config.yaml
n_layer: 12
d_model: 96
n_experts: 4
experts_per_token: 1
d_expert: 224
d_shared_expert: 0
activation: "squared_relu"
moe_layers: [0, 1, 2, 3, 4, 5, 6, 7, 8, 9, 10, 11]
router_score: "sigmoid"
normalize_top_k: false
routed_scale: 1.0
balance_loss: 0.000216
balance_bias: true
router_logit_norm: 1.5
init_std_router: 0.00879
lr_router: 0.000673
vocab_size: 5338
norm: "rmsnorm"
norm_eps: 1e-05
tie_embeddings: true
optimizer: "soap_variant"
lr: 0.0089
beta1: 0.95
beta2: 0.99
grad_clip: 2.0
batch_tokens: [16384, 32768]
seq_len: 512
train_tokens: 187500000
steps: 7709
dataset: "wikipedia_en"
Below are experts of layer 6 (counted from 0) of a mixture-of-experts language model. Rows are named up (a neuron's input weights, with its number), down (a neuron's output weights, with its number) and show model dimensions 0-95. Each number is 128 + 32 x the weight over its row's rms, rounded and kept within 0 to 255. Numbers have three digits each.
Before each expert's rows: "mostly gets" lists some tokens that are sent to it at least half of the time. This comes from a sample of Wikipedia text that the model never trained on.

# expert 2
mostly gets: "Ch", "Al", "Sh", "Mar", "Th", "In"
up19:124181105144174118151157174148200132116126125141105079187131151123156144098123097097180099063095113115145172079133113086102158103153104116181137130194079102138095110135134095122158150161137211138134176088148109128081140150091103165167129095093109139093105138164161137135089104175072069124
down19:141163087120096095173158136095142140153154030126140147096102124098131140094136124186112073041124133151127124136095064157135131095078156115115069158110131170097127129133081105122146126095113092147112131134131086147158143121157076155152147082072196110111141116102135118093163154155137176214
up20:177110151121107089185075127133147117113119137136103184152069054187071139094119093133145131171074177125164133119161137119097110175164132053111142141173129113130114127107096127125124090143195088098059127126170143167145139124199122121127146162125107093103111116140173112101164113070133166171
down20:128102158229128173150063127129113138116140165099135143146089162137080117117051141083179119075160113065105139120127125123162157131140154165094201145107102136088148126123084103128153109137113156138139119110191143159136112092149124131117097182127121092171086143047118164124104067084156153126
up21:128077113135102128108170118170167121125122134154107088184076224135109169138140114145075126129140125063109036112173143136093151122153076134143145123183093148097106066184151146096094147148109095108148163131175121091088189099118142152116102133118184143134099191140134150106092109127096128141
down21:132071103103131125116104124194107178067119133188094183128110132112098140130154153146150125151092117139181081111150121112129218068186117110155104145112146149129066145134076117125139114142126142092115194096151183108114089127102121143088123075090175141134093064114184117126156121115097075098
up22:077155089161138101167184131199135133190147104097136148120090147092156174158092095098153111108155127143124152020190089148133158095188144122132113127160133127146129151112122124141147171141106106064141081143158108087140123127181087133105087159110109110112115071108182164079124144158110174116
down22:065097168100148181146173085134139205173096134117140164110145148115172108172113125114139159155170117178145175092095139103137203121160128107169132137122103097155120146085081138115128126116118215120137174127111096122178083141130112154141059154194123120127147145103179109090163140089179149148
up23:132236148166112099146131105111147105107117145108053135165101076143104069145149159148119093086145122147061143120084162103101086095118116144191123048105131083158064118151083145143124118132136161132060127140138086135129161189101123123089118052121112148143120099128105144105155118119134101122
down23:119121100086087151199111133169048167084160131163090163153128160144100157125085086107093078094108130122115163114148155097098123116179146125170190127142166074158093131169122106070114158129132172090130091152141123119122068141131116084091125105169100067152078133078086128138164150096136133081
up24:150132092120083151158165157165123132119166140109151118187178116131174111142039114159123154156071115129082127150149052161122184112105137099102101096164131140127134091124115131195170113089122119127154163146161150142152164212129084096131080140105131088170105136179167110133128115187080127079
down24:106184126109095082109127196130155071060110104128115088085103109174180109101133106112187165156133168083087089137160057181170138088081134176099114150099119086068135113149085103148173147088085128103139162173102118175169091097138126148151137104093104113102129138144144146104135157122103148137
up25:095113153142126182128073066129149109131126211114127139136108166192126164215153115160159173121171100069118051156130074165091127080096136115076155143116109123151133163132130124162157160100164127108133109119124132123152037121117135081109130126125076095188096127157116106134151117103152126097
down25:126145163083120115181145114119153095080144151099129085126117125096153081089124152146154164192137132105170109144130085086144119151129132134191094142196122128146119126121147223154142145107139156094116122112134063134137170081210060159143140098078154155119125132163181151136108142180067106167
up26:110189104109123110147107142110152162193133155103140125121154124118103140086129135117154115108100163078078156106157159145082098120167130140058122136094156130123195186109061074116102104085144135076119062084142142089114093142151099199146136168105140165097113126140164171100116081161101075075
down26:137132104123137115172130084092074147156095144143175103089136092152107104104068152125157147146119099127121103098119128170158043139160105136110105101147153097158165117130126200150107156054134125148069105128138161168133138149089116164159165125131127087183135141166151135218073088140130079057
up27:112126053154132090139126095115144143116132081099083091072178127111104153151169110143112138192073085027085133137097161139106071098164157199109162132079103124122095141142124114117110135163124120177075132126110148116099146088141069133105137151169102123095169093095123184110121138133124093176
down27:198115050121065136080180116085143174100110164094102101081109086144144156093156093114146123120130088088153105142127099147054142099150088158107063132144131187094121181182118078156158118094114116151177107141128134141124139138131106210149150123116110095075122142129135179131132089129102159108
up28:168139119168098127207097126120140125123154165113070131102161044156085104125163136143147122126087089086140102131129117130146131144147097159069091137114115104158065148063134172162077117130131127156125109098183134136109122211176083095132113067110124133077086136132139181131148113152113111203
down28:113155147118163124097107202149199117075073099119109099117129229144164084102147156142146142123125137146137081094145128106144127116111124099159107090112105085095098069138158127144128128093067139148114165142065121074160161111088165124078169129107137119166086096120168116202126170149127163094
up29:105078073192134111140125109107167143253137182155124172134117145129144126152117074104187089185089110115135107103097060129134106122099149133108177096130106103137105186087121141137102135169091162127127101125124097087067125134106154117116155157115110145091129075064114108131131115078152158126
down29:138111127169103135115237139112148197177159074154132091087140084132181165112093164116187120198109130136151131096144155190143132122098078183117122114115166136132132108094143116069154158126092148137122093139099142104104148156147141097132089099116150169069113137140104191123103142075105112179
up30:105151102125138106090117143112095074151133113175116113149140071157132091141181114103156124155122134088154154179172158139173153126115110182132128166097173202179136174143136176136160134173128161095119050128114110169179130108115111178154146073115112174114123122161096119086065154207152146159
down30:076135110130155132145131154095102132118121115130132174154191094092129141120068122152182140105176111082119072132190108097122170123120103119140170126173153085093110146134020174114120170169102062154118087091122153142166124130169098073136126094112186126080085160109109119111095118126093172150
up31:106127137157059187149110145123148132098180171137119089140138140117120143104075083144143126090143174103115091179178128141116087138093098134102172140151061127205169128080140090144118127138126123196098123144159111135086120109086126154099072076090146149120150139072071124116081073124195103131
down31:136110198177109142129100155129095110130142166111140081133084110066140188092117049130159157078152135105139059123136187122163119105068181162122148092104066166144144111145139145091076144129124160162093130144100121170111120146146188151135090152059095102148130098127134109084089153107161130096
up32:122198118187082139087088180131121099158143102101131138101164183092091134100160149138123071127171116154131099151135117130129139131101122183127117137107119070167148140103163106156115119151139080071130081074120116134193085105098052122091186083130117116079096134181166113157121145194145095116
down32:161208127079118090067127208103167185174125150120112138100173109134146143104185116138130174132156131158195096155140115095148128089123116084150189074121111143113093146061074175129154106155106100120095143148111116086160111128136140150132192114171175098075117138103128091149094141138133133104
up33:164196123117123128125127144097124059170112115103144134163167104108109079130157061154124099094087099084098145094108109101135087106139075095143085102155118163143157150121161085115144154179134183076198105218150150073171159130123093088103110099141144124128114122111077119155121103130061132156
down33:079144103152082131117129111142129109123074140123183186104187159100139143099135145160097157147140119188122125168129202092118144156161123068144156100119069090132169105156144068095097115152112162176156165183153175078145132102149098151103059134162095116188116146165140167160104154085138153113
up34:138104169196167167174089115107064115179109120150116128115154152158119110177101171135163133128169114159156070080142140150095073135106129199168145141110138113140141102109138114159189146155119120093225065108132137092131120114145168142137103095150180132063147116109176165102121135146126080095
down34:084125107087097114110208103104112165109097113089162172139108154092107088073153112161135145118128143141123159095120137143088124110121136166101144108169123076139146191112120143136075126106092128088139180142108174158119060054075146110194110129118062166118185158163067155093123149124167141132

# expert 0
mostly gets: "ation", "tion", "ts", "age", "ations", "ight"
up19:182172124142172074141153138108084146125151107133140121159158145120124123112107138185104157159067158153198114033133155155130108101086068111113098111127131113142131098123102126138068120173162142152114125220160177088116178143134086139188147150127140149079169148084095158117146112136118133188
down19:162105142145119156098118149100135099104099154092154152120119144155167123170134131145112169199090106151198103162165188124113136125130097161140139066106133109118128159101079176132092160083154076190108102141139125100185187127091120090175141130142154094104086097156107163212063093086125124119
up20:166135140097109197131156108141174100099208134175108094064177123104133128125105117147123114108172136151114082150167164108131101065079103100089120100104054111207143117105161135159067112160148139166103106114155105149138139096095121162083131109100124149165163116139086149079071100123168138162
down20:117067123100139157189068166103148138136152130138122071122084121035152123102138061145160079080101186134060135116128196150180087132106157139147115096140119172128110103121095116075153177123117148179106114129129104203105137107142134144107097078084117135120120079121105118106126151124082113103
up21:114132126209114181105174154131054155135126210127135153104131167149140177162054123145137112155106108175125118147147143137215111128126166127121134159069140130185117122165099144119129184105123073139102154159203128147062145104134168132137114123169124117134135112135126092184137118136156178169
down21:169081114124102096176084101165134108099138154178138123106091105102147130097150091147112059101091097121153101098121113113113158041130151087137200119138128175098143109130110088175114138077132103167137064188161087138123152127201118121153118099114105136156106097141123186117095197150126095080
up22:120149138157076122145093160140094131121148124089105136174161123148113047170144168170095152161182144121121116074085157160113191116121106167110123136217123113068132133177153153130065133095164101117132138071116106139145124111104107073123113069162147141142102148112164113119059069167093145155
down22:089093101056140116163115090126108134105130160117152152168229086151128111080125126151152134126127104106153126131084093077072189158115076152126113190118095075110198163157116165101104159131179087109134079079170155110086137140143092091084117106091119118119124134116133080134186112134145133133
up23:138104115103135143123085141067144169138155181099122185146105122222092201130134123108092150143100159140144149067186095121130103112065096142132111068098095106112157153100169112130120107202111105077136181097103129094105135110190103156122098088166115157109104119132127118136089137151174090089
down23:141097098125168208155120109089109090128149145132137121135087108102113100108151103112165113142103173165057147113145160137139189150130112120108127141118112140141134045145074095152086148031143175147116158160128145119119088145118123112103155139065132091148133121128114209089041131130102076095
up24:163163100123175145135092137125119114116158121134151104143122159167123118134139226161100165193178163114100153095099161080153081157158105160132171163098100097185161147101119112100160129100099161124112204085109131072089179108070104139076109131131143181157139139164095103145112128130128154063
down24:168143133130048136128203138102127134145157121130087146178101124126138121126127186116146176116105168195157108118112175147118169120140189147149152140133115135129163111107098108177120146149146137162151113141120097113119117108107187116154167103109190164107087127094088107221076158045181170129
up25:116154105147058115129070062102102108113152157162168177180119123113132036153182159151138132124140120123092155104108096180113131142069169110110153139101206127130168147139177114121041059130155141188120135115176106147096115115161137129127098141160133101174135098119155132138144134138146140183
down25:149118158101176081141167111092118128134095177134181098191146120131126168138157152096094144117110147138135138153149163141120153159123065155171119176154084111184135099164141150133167162134178071113164135077157072171164158137124121134086092130152103051146183172150139100104111080104137074068
up26:151177164159128113163163111131171112161138089147142124143165125174044104135103213106119177189081176160114124104131189091140163090160137151089159152137082106113164116116134129111182100073131113156086125102108151085141155153113101135191196109135146125125125120165077108090104145094152113167
down26:137166147141117124122160124159114106128183080166132178139071095089093061148131144137161140121170160150130132174089159149081120096162195150175074110109132130060151082142103126162159087093089100150064131113125090104143122165164164154119195079092115136144096123110057123164121109087118160122
up27:097114111192153148060131154125049103190121127107102168169180108103184085125094130127112142118175141168145113165162134130095124080096090147146149124075160128147091107144182129160034131119157138117120152141133074127139114099117171105114135133163101096160176139156101089089131111166052142134
down27:124108133074216164116125156154129133094111069116093152120107120131138102131089141166105142140193181114138149135127096123085108028079185109079138133083121142045132154154184098153086110180104136100073107106147167120094088106108117153152113129119170122190148148142149131133164144120106131099
up28:146098144157180114098117186149072064130079018121140134152125171113140094125109130123165108125166169138114151098100192179143139089131160067166099098136126151099139118095129095143193141101117138123112089126141162140091154154021136177127133099161123109139159151120125142085162142145152121144
down28:142155124113074144123062114169131119131142116120086172140153149142132207172127070160169115131152132137110117132000074111081151092105073108077125122083074134122138150096141132080128143111104143116143129136138132170121105169117146148069131120120149129096071127148188094139168142131107137184
up29:147082120152123112123091132126176125132146183100106114116079067213167109080106162135128096114129145187166118171148094130170119115108111140115096124111123230128197130146096122106158117128100093135165123155105071073159144131157095189090131099168140174097137184133093082132117131175146106140
down29:123118110136156124086146077155085184134149154143149129057157073129149121153147122221175127121023108125187102130108189152158111126064083138123116127159085111116098197117118107134129165140135139159207145156131118152125117138119147091140129158082140179133094117128126163075123111119133162139
up30:126133135143152160136104140110136116114135127112110176134101043134124114152114170173183114171097153147162099073135058119089132061226148122142154130200112142089134131092140139098114110130139136128110106052118166139137113178158154153100073092152106133155127147159141101210120113097128127194
down30:099082174111105135116044149163129089169138103138122192156215140118207130100157136142178094135097080100125117134174119154182153167152119120181114123136128170103099186113197140123102106105101113078141109131129119134147100073086126130124153146129152079170154091081114110126102163146132092094
up31:112128122130191116064098117099144193137097085144106147096155188124096115123140140110168155162127076101109103117092151119090114110085139111181129088110138176144080105099089132183205129148141135066150159095164072147186147070099152150119143159158097087054134135142130117089102102164128100119
down31:063102160119129129105150100136118125088142173120142144155132074144130104170133088105097158126147060175130082164147155096113184143157121128174115173110149104107186164178144167160094112125058151204088188162118161142150078095132085179092112163128128092158167107173137105102137118130162107095
up32:123164107127071169086076128162155110144159119150143187155109130121119099230110141122094166095118108145138149152174076129188120175135143081144179156143074181109082133112100142142127148162053122132139131135138147150057148178135119120111123115063179124124104112173135078097155148135151119080
down32:097151179096145174119145051162129152151166125090169154168151138145178132106108110109109209169155121154105075166146116173105143183151128170132082110173120139126132118105096152132104091169046106158119184145173118139074140084144142141080096126127146123107174141132151077168100079113133117174
up33:109121056109175148063124116159114109135163176171152137137115122147146133154153158142138169164177111167102136104116170132070100131052109182126166205132104121141154197140153140105107130177106150108164167149149055134090065191164156116137130128112110142119131100113120118126128087206131128154
down33:127096142169135144134181120049119156121143143075125097156114104152075172136138097099105126111154051115177112089091116123122163149147136125107190133163093106129114172171123201136127093157096131160155142121134143152148093149140116160037147125167200078128132058064138125117136118144172150155
up34:170155125148127142078185127134071110122142113084199161104128122124125151141135164109189215188147121153124127139078095161135103045188154137080180152100162177176181100121091158159111115110158114096121155138144141085182127145130133089080138144137126133125105167176105106132164127161116102114
down34:114158138105139159169102144145175095155080126137143170162179138194182135075145122157183115078158187125081096119198167139148142091104125144123157136148142125107203159108137173155132153141132158143107141154132125156121100181116174116144111117118147086069156158105056108145110189076169161108

# expert 3
mostly gets: "== ", "000 ", "new ", "three ", "States ", "He "
up19:132077116110119102101087097134154109197148173112172150103138126110074161151081099130097110192130150155054127137138182130153076186182153110127047199101190126151130152108169167166076137136168102095108141169160127126116123165109186076136138120116153144095124129137126120116104156104139161116
down19:079163094149107131078151106116164092107148143107108211147104119117131149118170101079109110127136088097125123105106157078140127215132071146154109138124107115138147148093107145149096102092149221124109147142127172162145152076122153087164021162127099165102107073122098114122128121095084118151
up20:122151077092090130077068111082123157108062163066085171124093153094128088141109097119162104106134171111159053109103108184104145164133155134155060143098124162132144088090116201108092130152124101121156156141128160139123129144165172074122100165137156169108142122136155072194117122117123091104
down20:097174149141132130069117126108139119162103096165128174111132118119150194121093130102081191076156149178134182142147102190186112108132112122072132181156164113202147158144122113093145078112138138098113094143136065122120097086140087149184139160157098150077151169141098122084151153108098134185
up21:140111098105119099156111153158104109098105090057133174106076102099110150160147109132073090127101063098179184059188161124086137135110150179089128129092106133157185169134146148100119087166091095094121118083159192159147121106114143064105157099148133145131129130171090189131122130129105140173
down21:142066099115164150219153132142110115124172127165165115171162117154139166083189121099116121178135103141121129114147098110101068152113129142071095143084110131069103116100126124198080155125142021108134122123090141121103113139100115132109148158108080079073151177159139109121080101109101138144
up22:099127099142077127062125140107113132120129203137102086131132150099123124102184110181073153117148129102098124103200123160182117105118127111121080092154144157163134156125040156126145124058102103147115148095135078091090166142162140141051192154118133108138054128115134142157162162124118091105
down22:143158128157111142115136149131157098125151188190144170070114126138112123072122137146100114127121112106171162158130164210137147143119117126146114134083149119085120108093052183125152119079061165073084106060107121089155133077100085160146113110121105101156099135121173178124132095062131067147
up23:149178116107137150112143127126128122124202110104178088138120176172119134087125125155124158074118117204196190188153136147093097127077096085059206107107131139117121096056166069112154113126108096161148135116133124177189094097103171127122125166096104106147145135133120141105133121124125080134
down23:102089185149168175107056097140094133124099148118165154132151118096121153172089161155131158138135156113064076059073134122106116103132158161090130188098140155150128077117058139081120156114109222158140144145145097116099134137161169127147159085194116111164128117111154096123134112100163122086
up24:123129121148128130165142089117089151153172175102150144122158017098114084137084141131116083173161164026122125122144121143157080204155083087164140145137121118141082119138101134161137116161108101123166136159139153069122112093131144083080100101175125120121140124076112085157106145118087107076
down24:126133162147058094155081145097100119070150127105084094112142176133092143112102154143194140185167163110134139078128137172110124077096138154159094149177101137074116117116115143082191119100106134172144175125108131127126118015125120141104126084161135114149113134096090134171186110146157125185
up25:152090146104137082175129207194109081089125139124174110069136110146123160114070065180102130119099189114183134113084156170118115147144147115080110137131122076187134100141179125113113127095188121113136097102153116095128114179162178121141134166149116069075121060153129147106099134131139136119
down25:107123115092130124145111117133222129072078144136162214059125120102134141103125124192100153145130154164155151120127080149152098114203100157122137121111169167126096162125131098081147137078203118187143163090104119129110094115185140140123141126050183125103117124106146117118077125117089137108
up26:099093136160106144126150161178136128127124125091124107068114150179169135149143097133137153082080213083103128172097154087186118177193120092139099142085106119152158100113070168164165179139097106139097094130149139108053100118135154137182114158095106090135148120062111126162140125189141101135
down26:155101134139159097123114143094110133145034117158129092083102122066151153094146166119095107141106098161124110123065119149114160119136153107067150101177050146098118124150133104111107073139101136087176162141117120135108117143156091154143072112101114191110153185104135129084069156090045086118
up27:087096107133089083100128084130134073076182131135130140124155092145136108110114149152171045148079109143173175166148140124174102141104125165087059114104123146189095115118141087129180104103169099107129134108164112040148120149113180116118105134143100073131105073187120100143136139146184100144
down27:107136158124155091169163151159187106151129158071122170111096107101117151191139175127128154155184130158106106133157128122139117119122151121161152149061078120127167137150126135133113130165168170139236176117125140097109047061168164157137118194170133107106097150115151138132114113105155185155
up28:156189164116160127123071169170086154098161152172164116119175119108161115134169138121085079090091179160153147132127110151045164168139139160121130118100115173115132068163089118057117172106080152121144047134106136167135114145092152110161151195139150179174139119142161101133113111112124149122
down28:118161143135078127058102134152122131146131120048132123122093144191084172172147144127115175141132170152147147103123075173160090125102121158116140159135121127102137188090098145156199062118131093129184168174098107078147152098155189122124124126138128064137078141103109119111155123199114087165
up29:087118114127107184168131121116133126175166135092089120103202167137114101103190111150108155093170158147168112088117124204158106161116115167123121173090155139152080147134144118128171114107125126134139175106113079124191171190140151108128112132166209151116194093106170166178152129165138096103
down29:145143104141135147042151107138120080152127091155089072179111205091125144105138111103153104137139171130131182131118112141098179131174140085144139154187136174148119175184152116124121126206133148090125113203124191149132103119128149131149183084139129167150090156141115138094071105137110079165
up30:097115116079132103078110155149116088163085115085116106155096099177178126160125153141106122133075145145116154098184180133103153177125147146184115100137191187113141129152114109124153175098091140099103113091192135082151100135096141153161126181134058167178201108132161131077130119163102176111
down30:032185171154108171129127122126120115098117140101096105103117150117120186132114059085146160186125168135150171151144123090131096162090089142105151156152121130183151093140107156111099189117114161166122106119151166173054131122154155115052075077106106146108115113152131097118102171129136152073
up31:105101134125149082101133179122169170166048133146122111132082129117111155099065122144136086141144118107150180095125165128171129132177154095079103097149126128124080150084107131129112096099163094084135136096106131083124144128186131139071183140148110083022103095159156094101097100102085079119
down31:143108158151068153083112124062134089120136112101110135148151135091066156103109132104139152133203066115149180152125066141129117111108107167157168170145130170131150123076131137056157162155073113126138145177096197131137102100100153095112104079139140145130174103067146070117076114154101141154
up32:081103127109127190111151159158103092106126126117147154152125165152088118130183139161112111062084174158150116112150088102183121065103123176212118130100143093081170132175130187152166107133129112086146192108153081140150152186155176144140087129146086127093119095137117101088076135080115129130
down32:155168055129145153095109059158058142119162081164168135155116109077150162124090123073155106103150138115182121157145077075111134117120157043111174120194142154117117113179112112130141104082120130171208127146118123120136129109137055148107171113107139140109161151155105167127146112169111126104
up33:165140110150048136123122139132103135074079135103102132144126183112110128154195116097216119121122190094153149173140128108164122117133114155165168147139124103161105059172190103149088124095176161112193106157133113090157168091097174085136154170103101168104134095088097136095152111124103125156
down33:133166135166098132132141146125094124128095158111111121086151069131130173133094181123159157105165164118105071087160118136092162133119132105184153162142125146140107075152080168161177134088122121163059138130143118129140142186166095120206159124147178181129173079117160134147141155110074135031
up34:097115108170164114127095204112134125136155129095063170088122115207076106131176085114182105105087069117105115121131130157134098178163105121132163162103130140173144121162112136135115116146134092135108201135136119166131158196115133142169141146088161111199119174087182156142101162084097092115
down34:061144111113124107148172133146110139121136104105140153069166107180108096104097095119114079113117137105144141117112081165105098147096129127111089140154130112111129161071155096124147155149145110048117168135092133135098132088076099050219160153092106160114177088108082145092180181162182122104

# expert 1
mostly gets: ", ", "with ", "for ", "(", "from ", "was "
up19:111102123177173132171105130130175172173149138114076081133140140148095153164104112156098162127098134189078190092119140114117164118170121134100120139181152155166147081091136116139121140113119096115137189179149154092101115178093114057168101153140105108104142075141185116161120164110071186070
down19:152150157134118137181079088082097124128135165097186115154118146112193104112139141107112156086144110207107163093165140113103116079055149142145142120168244126162127151113146108136142153098091138102083180150160142131142182148105161152112140142145124129155108129126099091160175193086127119081
up20:170092123099133125130091177104111114149144150081092145130163100100140123164046130112098057112068149120136096201146117104127165153127147095096163142150164141142080135137106092111144055158092148156186130099162163092118151107119146155094182131167139233141153063126125101112147128126104110140
down20:136073147102128094115099160143159138129148109093107135089194132080175112153140122120129110189109131101188113139157118091170139113104196137150158137167140111212133108158099130090158077123098133134132118133108105118091113062109153142074130066172170157122160110168177120110213159107121066150
up21:102153103071114112148114145114116077078117135105115115131184111164116133150122056123180151121142161151189138157131167113095181145224136187149130128095134170169133108104147115139178092122123169147104087110107167138127067176158058110100186124147132148124215126140125146082131118135125161147
down21:169141132159100105106153118069116074127083114136147054111148083159134146108110146092103102171113073181112153063063197171165153158108165056151144099110108079130172156178149127151132111193102124100133123110102161077137124137115166084097109142151105135169138120096144113141190146156125126106
up22:118123119099131126154092141151167117162128100133118106175162144131086127142094125133189152159094142130172107128152135147149127159157174092151169177184130112136151076114135114156070031131178142129082072138130156133169085150188135137135131124089124071159063069115200139130091105177156107167
down22:149154147113125147163103136112084183111061102128134130101189100158093122084143112094056123118132132152166152117136098109140171175108078162186158124147093130092068157124200112169155147099111114071081079125096156103163076151139128145141137161163098104117156189104102101103157108138106079186
up23:142136145119105150110138077137100119124167061051113128129143161135154135104131135133120151132098140102076109157140099123173138102092113164125161166078080159140107152157107108038133077124110066128060146151115107130105161216115076115154088100174118117132147039098150133140132147180121080128
down23:144123109099123203111123152104084133105147226098124111152101133144148106103146105084150123130138114095117099136139180164155150118108153167164083085146184197108108061157185125180112142129093129079050130161072093120178115156124158149080129112071143148105137121134102168176159132143115114127
up24:182120149154156190179162155181185140117132140101104125118101080127129169108150178134104138191181133154152144149148129057097067146043103139155104122113175111170126117133135136113143115121117166176086122104177178097152135171163154132126096196155168172134119101124110113101131067105115160109
down24:123128133155107133069124139141113146163144190109147187118096095132192088104099147119166102144144110107117141141124086080113092109100108196191102147145091149109171126138112168204044152089177093114193102148183142151122193103080105121168110109154157146122158127169104164125131147129140150162
up25:145091092187118111125155110163148133149063205192119131115139102097158167135135121074109138105169166111140101162134154151098152112146144088110146095118093190097165061145188160118123113149114143146113159125086131070132122176119141108166094148207168099113164081156187063146116107131135111142
down25:152066108106090175152133103146104185130125112128096133085152101132163113080130131135123087168169151125144157165140089069165067156115185174154150143108146158141173139054132110087144168129101121144131186056113139119178169149143035115159088084115136108170157148119127116157147111121172116105
up26:115120158139174130143120141163157073146200093089133111111098118132132113111166168114157095085152143164143139140139151073133107191131168160148108127153077168132029106137115150184101071110090110075125162099099127089164156103166092153186143073124102119181162124145101117124162161169087138164
down26:107088164118126101096109188167177145121103127110158157148131143089149100141101146189169149151132161151106134136088151085161125094154142148157103180119129067161143177115102164132131094146090133117131133169065105168152109129071165149140107176138058084149063188214138154111138128107132072151
up27:137063126135169147093176072137118132129148094139113133128210149114081105154139145128139182143109076166081170097118096203170104124149090116127158134094141124203071153131096094107101071104098187133130118105129120141172175105142120106144102163180079097106081155152092144101143146117131125067
down27:108166109170084098152098113094120203132078149197113080163108164109121151162081107095113153175088096080138153135113143109152075164094085130173081110088113138170138105100129157092111111101092151117102139158070191142126123146105124059132137163143059063090142164133093105135131154157123136123
up28:112150161108183116125095139170143125155162101126126148134173077150126153191140099164146116107184112108134157095103126127068115100145180075055177158096116143114136163186136156107087081091143049132140189067111134067123092074083112180116111129083124165115104129111138099119127161146148135136
down28:115137122120105198127112127157051134192118090111105086104101108123129096099038120140120154096138104060186064132131138072114105200113173158138121129065110143107080103150139124077131167119142128153077122154146110107188081153131140154099161151170134122122109140130169107158147126178160167130
up29:134133135128130167135167120173179139133142170163159125199112117129135048100131171095154119149105131078147133142160190104139131148096104105092117161144146068114209107099135139181153115118177161111100093170152132112079145155097099081139099194151080132105153113187118112134215155139114142102
down29:127138153144166165197129131098211144180135088158148090129200162059084143135132078064153105156111136187174121118107127090135160152120145087114193163156138155136161152146143138112107155125122151141100127139125181118089159124227136116132127069112142154086125127139137111089136181153098138139
up30:131129113107109118092153120127160046145109139119118137089151064132097163128150154171115169168162138106177140134098138083122170121121135067080101150058178086138090084129112116109185139177174111150114078117135113143157121147102109106072202112166064111179128111127100117074092119103114101081
down30:177161137118128108144188136228179094097105102062094097154089099170109123103139153127131101132122146151112115111137186159123135153134168127107102201175099112108179176184160112186114123154176131119107148144080136081172105127110169156125154152107109134145104207128156114120100164170141096140
up31:104144151071095110101169107138141083091137183126115166111154130132122124173120146188099149160098120159126126147133153153135091095200134149092157153134182150162140147159164137140156111182133077087089121095135144154164145069146108110177131101187105179095157134130130137131174057093201087064
down31:102116153082126179127120141137103144149145111099117113108184101185167140153145148082160048078145094146130145143147129174152086128136152132124152104148105113091131129071150120107129171127134117113194158122212152143148100079162052124185124121108126112050141114141114076182118068121078132169
up32:163130151132149148143086186145150086053096155133129075145129156087124178077173152086109086153175111123083178175119122109147096160128180125069093134131074139131105139117130122146133161105134175128158088134106081172132102208124178174078116155130134078135137073140085115141124136175138130174
down32:124133157090160134178091139126105070145082149036133110124101092143126123106159156082115186150142146151193166097129128171095092170122083173121102159172090153111142194178153127176137143097151153109116143122110096107119107117160119046179090113114134113122137080072120088155157150156092159144
up33:111093120106138093083129127136114157119119109149065093152152149072063127108136108131114167104136159089079185124113083215148100098140066090101147087098130149128212157154134116162065111089150141126073136125083106127113151138090080111111174197099180125137143128135100143122150180168131132128
down33:118118183081119090153094120111132093137073138135186183162120131102122118143174154098146102114136121156105128094150177111077173154154091162152081100145155171112029168116160169150085128124084095106116106143119115112139125144142150172089114116135082114163133114204175124140108064118207097124
up34:104174057105209120115129159167208126121113080111165113096154130106095176117140094124133214143120124075184112082158144070130148143157133130085115153103144167132160105095153086102158087179142106125129118084097098141128158157096099116088095137123082095101191085105125115135099111089120152124
down34:185153086109105136083072146157104117141117142133096101179124116127204116139101166103054130127131119158100116132093145104151119032071137104148150115154126072113174135124139115114123063125093110097093089146174168138166065145112094131179142107186086096099120149100109175178120150103133102146